Weights of a small mixture-of-experts language model, trained from scratch on English Wikipedia: vocabulary 16384, 472M tokens.
Below are experts of layer 2 (counted from 0) of a mixture-of-experts language model. Rows are named router (the router's row for the expert), up (a neuron's input weights, with its number), down (a neuron's output weights, with its number) and show model dimensions 160-239. Each number is 50 + 10 x the weight over its row's rms, rounded and kept within 0 to 99.
After each expert's rows: "gets" lists some tokens that make up at least twice as much of what it gets as of all text. This comes from a sample of Wikipedia text that the model never trained on. Tokens count by the router's weight.

# expert 16
router:47 40 60 59 44 46 49 54 29 45 54 32 63 34 49 41 42 35 45 62 54 35 52 53 37 60 58 42 38 57 60 57 54 47 41 62 33 42 53 61 50 63 65 40 60 53 60 55 59 53 59 65 54 45 56 48 55 46 56 44 54 52 64 46 48 59 66 66 35 63 40 27 43 52 60 47 37 41 53 55
up0:50 51 65 45 37 54 43 54 52 42 32 51 33 42 48 52 35 46 39 39 51 65 52 56 47 55 54 43 54 37 63 52 59 53 72 60 64 38 44 61 52 42 58 58 45 49 50 40 34 72 44 56 59 52 49 65 41 42 40 45 60 39 39 48 49 56 74 50 36 44 58 50 53 52 55 58 56 42 61 55
down0:40 49 31 52 35 44 57 27 57 51 44 47 48 34 53 53 60 33 53 47 43 55 51 44 54 49 41 62 38 29 42 56 51 59 56 52 35 36 56 43 51 53 42 47 26 51 48 42 55 55 53 53 60 31 37 47 34 56 35 56 51 30 60 44 58 52 45 47 43 45 54 51 39 47 57 60 51 43 36 65
gets: "n", "j", "l", "m", "h", "hn"

# expert 65
router:43 45 68 30 45 39 56 37 49 48 48 55 56 56 56 46 57 45 30 71 57 58 64 61 52 53 54 47 49 42 47 43 47 51 64 55 42 50 53 28 53 53 45 45 37 60 66 52 35 57 60 46 57 53 40 43 56 67 62 65 50 59 41 54 67 54 61 39 64 29 49 68 41 56 56 48 63 49 51 47
up0:52 67 42 53 49 24 42 34 58 64 65 53 47 49 55 56 44 47 34 56 50 56 64 62 63 51 57 63 30 52 45 50 52 52 58 42 34 48 43 64 40 54 67 50 35 51 42 66 55 42 39 45 47 46 68 45 45 49 64 50 43 75 68 57 51 36 49 66 44 41 29 69 56 69 40 45 58 42 38 70
down0:35 66 52 46 54 46 51 47 62 42 39 39 47 57 51 38 44 33 50 53 58 62 39 67 51 58 52 50 27 53 34 46 56 57 36 45 56 47 48 56 65 59 53 57 48 47 42 39 61 41 55 45 60 73 58 59 56 47 75 66 51 77 35 68 54 65 26 45 65 40 58 55 68 30 58 60 57 45 54 35
gets: "'s", " Award", " School", " House", " Title", " film"

# expert 68
router:46 49 57 48 49 48 54 38 54 54 41 47 45 48 45 37 44 47 47 39 35 48 62 43 53 50 42 57 42 56 48 54 49 43 60 51 35 54 43 38 41 43 65 35 52 51 69 42 36 48 42 64 66 54 50 44 35 59 47 50 57 63 56 37 57 42 46 59 66 41 34 58 45 36 56 63 32 61 56 63
up0:57 48 61 43 37 61 39 49 43 50 68 52 40 54 40 51 35 36 52 37 57 60 50 38 66 55 33 45 49 40 55 48 44 52 64 50 52 56 36 46 40 49 54 58 51 68 42 60 59 51 33 47 63 30 33 44 53 49 44 68 53 49 41 52 39 70 59 27 63 62 50 41 57 63 36 61 46 43 59 66
down0:51 38 64 52 60 52 52 49 43 41 62 46 60 60 60 57 61 44 55 66 38 49 58 49 38 30 41 65 33 51 48 44 70 57 37 50 49 60 38 52 38 62 50 58 49 55 61 36 47 38 58 46 28 62 62 59 74 42 42 40 38 51 55 27 66 59 38 43 63 60 58 54 59 40 62 41 57 66 58 50
gets: ".", " |", ",", "\"", "-", " John"

# expert 45
router:44 49 46 59 54 47 44 45 41 35 35 35 46 43 44 36 60 48 63 47 30 52 50 44 54 46 44 38 34 60 39 48 45 50 65 61 43 42 54 39 53 50 64 44 42 39 63 69 57 37 75 57 66 55 56 42 44 50 57 43 42 55 50 49 41 44 63 55 65 50 50 54 42 36 48 51 58 36 65 64
up0:47 49 52 67 52 41 45 52 51 44 54 75 52 56 63 44 51 42 34 57 44 33 46 47 37 69 55 51 55 25 46 46 36 42 40 53 73 39 42 48 62 54 48 30 52 51 62 60 41 65 45 60 34 55 43 46 55 58 34 54 43 65 50 52 52 55 41 55 52 37 61 63 42 63 37 51 51 43 58 29
down0:34 54 44 53 50 36 61 49 52 52 63 52 47 36 41 49 50 32 42 42 34 64 61 45 58 51 42 49 52 57 29 54 52 56 59 49 49 31 43 40 44 33 48 44 62 50 49 42 43 42 66 45 43 37 44 60 46 53 61 39 52 63 50 50 44 57 71 63 41 53 50 48 44 58 46 49 50 43 58 53
gets: "ri", " He", "he", " E", "re", "The"

# expert 56
router:40 51 62 35 58 50 66 53 50 60 52 64 39 49 59 40 37 74 58 50 47 46 40 38 47 52 65 44 57 63 49 63 60 50 51 60 44 54 73 44 42 39 61 49 52 55 47 61 39 43 57 41 32 39 42 55 57 58 40 51 42 51 30 51 53 42 46 52 56 64 37 61 42 39 34 36 59 39 62 45
up0:35 39 56 49 43 57 47 64 57 53 54 45 67 69 48 74 53 40 54 39 57 57 47 50 54 41 68 53 54 41 63 46 61 54 52 58 49 48 41 48 52 54 43 47 27 43 39 52 48 57 40 61 47 46 47 45 50 39 68 43 50 45 55 68 44 52 46 45 59 56 48 62 62 25 35 55 41 36 42 37
down0:62 58 50 56 38 43 46 63 49 63 52 54 52 72 34 49 41 51 59 36 45 49 52 59 61 40 33 58 70 53 58 49 36 67 61 57 44 54 39 50 52 66 54 47 46 48 77 38 61 22 53 46 45 68 37 50 51 46 38 47 52 44 36 54 36 52 45 60 59 38 49 51 57 58 54 46 43 44 49 56
gets: " University", ":", " York", " School", " City", " College"

# expert 47
router:43 41 34 64 49 50 52 54 39 53 53 50 43 42 46 48 51 46 47 65 54 58 64 40 32 48 62 48 41 55 51 56 33 57 54 63 42 50 57 38 65 68 65 45 40 31 37 64 49 58 67 68 42 37 32 64 48 39 49 55 35 49 52 57 51 25 37 45 44 50 47 59 60 48 58 38 53 32 63 36
up0:61 55 52 52 55 46 70 48 68 69 57 68 55 48 45 45 53 56 61 28 48 63 53 44 66 55 66 37 54 51 51 61 41 51 62 42 52 34 39 70 44 73 47 60 41 65 44 46 38 55 50 59 50 64 46 61 32 31 42 62 65 58 42 52 76 52 39 39 50 52 46 59 47 51 49 51 52 58 55 64
down0:49 48 46 44 41 47 32 36 47 64 36 50 43 60 53 55 53 56 44 44 44 44 48 57 54 43 52 60 32 51 55 73 60 47 52 70 39 37 46 54 55 45 63 48 53 61 61 54 40 38 39 55 47 49 54 56 29 47 68 45 63 52 43 52 34 62 53 70 56 42 65 50 58 42 54 44 47 64 54 50
gets: "ah", "ia", "y", "ey", "a", "h"

# expert 73
router:53 55 42 62 61 52 38 50 51 47 52 28 41 43 56 59 34 47 49 62 41 51 29 51 45 52 57 52 50 29 58 67 42 66 62 45 54 46 62 48 48 62 60 42 46 54 51 60 71 48 58 61 42 45 45 33 46 55 54 39 50 58 50 65 46 60 47 58 43 63 54 55 37 46 51 55 41 36 46 44
up0:48 56 52 55 43 50 59 47 58 47 48 62 33 47 35 56 52 41 52 41 53 36 52 44 45 54 39 46 60 40 32 45 52 55 43 57 47 42 65 53 40 49 46 48 32 53 60 51 54 39 59 55 74 47 38 46 39 51 27 47 40 34 55 48 68 49 42 69 53 61 50 49 47 55 55 57 39 55 48 44
down0:51 74 54 51 32 53 56 46 43 48 50 55 52 47 47 44 40 49 55 42 69 68 38 40 40 45 33 41 56 55 39 43 55 63 56 71 46 47 59 39 50 45 54 52 41 57 31 76 62 42 58 59 51 45 38 45 67 52 43 53 56 59 42 48 50 66 56 62 59 30 54 54 54 58 61 64 33 48 63 35
gets: "is", "en", "n", "in", "an", "on"

# expert 76
router:37 68 55 51 53 51 46 52 61 39 40 42 53 37 49 48 43 41 53 50 54 52 53 59 63 62 38 62 53 60 59 41 41 34 48 47 40 65 57 47 41 56 48 45 30 55 37 28 31 45 51 51 39 54 43 50 66 49 57 74 49 47 57 47 58 36 53 48 40 64 50 28 52 58 41 53 60 43 49 53
up0:57 42 61 55 41 41 62 35 59 46 48 65 46 61 47 44 50 58 58 49 83 57 44 55 38 40 46 50 60 41 42 49 67 65 44 32 26 45 56 41 48 61 61 63 60 56 43 48 41 40 50 41 55 51 45 79 45 48 50 52 49 32 30 49 62 53 38 63 60 58 50 47 44 52 57 59 58 49 37 61
down0:42 44 53 51 45 38 46 36 48 53 51 43 37 49 31 37 55 58 43 61 53 63 38 65 66 39 41 37 43 52 54 50 58 45 44 44 35 58 49 39 65 53 43 42 49 48 57 56 57 58 51 61 47 54 43 60 49 44 69 39 46 59 43 67 57 64 30 33 52 44 41 52 58 40 44 68 51 47 57 41
gets: ":", "′", " 3", " 2", " 4", " 5"

# expert 15
router:45 56 49 46 70 43 49 44 63 62 48 44 53 46 43 52 35 35 33 52 43 45 40 42 48 65 46 53 58 39 46 65 39 37 43 73 39 64 41 26 66 52 56 43 51 51 58 36 33 54 66 51 37 53 52 52 42 24 60 52 40 52 62 47 57 36 59 57 65 61 49 52 63 70 59 37 46 46 60 47
up0:53 51 32 83 57 44 51 46 56 35 48 67 40 53 66 58 44 63 64 49 50 35 61 44 68 67 57 48 41 52 61 55 45 49 48 55 38 53 40 54 46 37 58 53 64 47 58 42 63 39 48 63 58 35 60 46 45 56 62 64 52 51 42 55 60 56 49 48 41 58 45 64 48 47 54 48 47 31 53 63
down0:62 48 43 60 60 23 47 31 52 61 37 41 41 59 61 52 47 53 49 35 48 36 50 67 47 60 62 36 38 51 43 54 56 46 59 67 43 48 50 31 50 42 59 54 58 45 33 67 48 47 60 50 43 69 51 43 47 42 55 32 52 60 54 39 53 56 52 40 48 65 50 54 42 46 47 69 52 33 47 49
gets: " 0", " ", " —", " 1", " 2", " -"

# expert 1
router:47 63 37 50 43 37 44 45 67 52 47 49 38 60 38 65 52 38 40 51 52 67 76 62 55 50 39 68 60 48 52 47 44 55 61 34 76 52 47 52 61 66 33 56 69 44 43 56 67 39 41 45 44 53 56 60 55 58 54 50 39 40 47 61 50 60 53 46 48 52 43 63 43 45 50 44 61 71 61 35
up13:43 49 45 48 56 43 39 54 37 58 31 58 41 69 48 41 45 58 54 46 34 46 53 53 41 30 55 51 64 39 58 41 35 41 55 54 57 49 34 47 45 53 48 37 46 56 39 48 45 67 60 56 31 35 36 58 64 53 48 50 51 65 46 55 65 52 38 35 42 47 60 49 57 45 56 45 41 39 50 64
down13:49 57 46 39 45 42 55 53 48 42 46 29 63 51 47 37 47 51 40 38 41 47 51 56 38 40 38 44 29 53 65 36 48 49 67 52 40 51 48 56 62 52 45 41 48 54 47 53 53 58 52 72 41 51 49 69 53 40 38 61 65 32 61 43 48 40 29 60 34 40 62 49 41 45 50 51 47 51 60 62
gets: " of", " the", " his", " their", " its", "ing"

# expert 9
router:47 47 59 47 43 57 34 50 52 62 48 38 53 63 45 70 35 39 41 33 63 64 39 51 59 53 57 35 34 58 52 59 43 56 50 67 53 49 50 36 39 31 68 48 37 42 39 25 46 71 71 70 62 65 56 52 47 43 53 64 60 49 46 51 50 35 39 39 35 32 36 33 69 58 39 48 50 47 58 56
up0:38 50 40 50 64 65 44 43 63 35 41 39 46 54 43 51 45 63 50 65 35 43 48 66 43 55 50 51 77 44 59 31 58 31 36 37 61 51 50 58 56 41 46 63 36 55 54 42 49 43 49 49 30 61 58 65 37 59 77 59 35 45 52 52 69 40 39 54 49 48 57 61 30 48 32 49 61 70 35 63
down0:49 50 44 52 74 42 62 63 54 46 59 40 65 35 51 56 64 56 55 61 54 50 42 67 57 49 29 31 38 59 83 27 61 37 38 67 42 59 57 66 41 45 66 60 44 55 49 47 67 61 51 48 37 31 58 50 67 31 43 46 40 56 65 46 58 43 32 46 54 67 50 54 52 56 46 31 48 44 45 59
gets: " 1", " 18", " 2", " 3", " 17", " 4"

# expert 83
router:49 45 61 49 36 45 56 56 32 64 42 31 40 50 58 53 67 59 44 64 48 36 66 61 51 53 30 64 57 38 58 63 51 70 54 55 61 58 58 63 52 43 48 62 53 54 47 49 47 45 57 47 39 65 48 47 48 59 46 45 42 30 32 53 62 54 46 55 39 60 26 59 46 46 34 67 45 72 61 33
up0:57 42 41 51 69 47 43 62 44 50 41 41 38 27 69 24 38 61 44 54 50 54 51 58 46 57 73 48 41 49 51 34 44 55 58 48 41 37 68 63 45 42 42 48 46 48 34 77 41 29 59 46 38 46 61 62 50 63 61 75 61 55 52 50 41 30 58 30 52 47 57 51 46 54 40 30 36 34 50 55
down0:51 36 54 28 34 64 57 61 41 54 53 43 58 52 65 64 54 35 59 54 54 53 35 54 46 67 41 51 64 45 56 39 36 44 47 37 54 32 58 57 58 54 65 48 68 51 61 58 42 54 39 55 48 52 39 47 65 45 43 30 37 50 35 66 63 43 54 65 79 56 58 53 45 30 51 42 54 47 43 63
gets: " of", "ing", " on", "ate", "ed", "ation"

# expert 5
router:52 68 33 49 40 53 38 36 56 33 55 54 37 47 47 52 41 45 37 44 51 51 35 29 50 58 46 57 61 62 48 51 48 46 35 74 30 60 54 43 35 36 49 52 47 58 42 55 45 60 53 48 49 51 46 60 59 42 29 61 56 73 43 42 52 40 53 47 58 62 71 52 53 41 59 67 65 41 48 66
up0:36 45 37 66 52 54 64 62 61 64 48 52 44 50 52 59 51 40 59 49 51 46 34 43 47 61 44 40 22 36 42 73 40 40 44 42 55 44 26 43 46 56 54 55 55 44 43 34 39 46 51 42 55 38 64 39 48 45 66 58 68 50 57 61 51 48 65 54 51 37 36 54 55 70 52 37 51 67 63 63
down0:38 60 40 40 51 43 39 37 49 60 43 41 50 45 52 45 33 49 63 40 37 51 37 35 59 42 48 59 45 44 47 43 51 51 47 65 42 28 48 43 56 48 33 49 46 58 66 60 58 48 62 45 34 54 32 41 50 31 44 64 55 46 33 27 41 45 54 60 55 65 37 50 49 58 47 51 59 43 40 55
gets: "-", ",", ":", "|", "–", " |"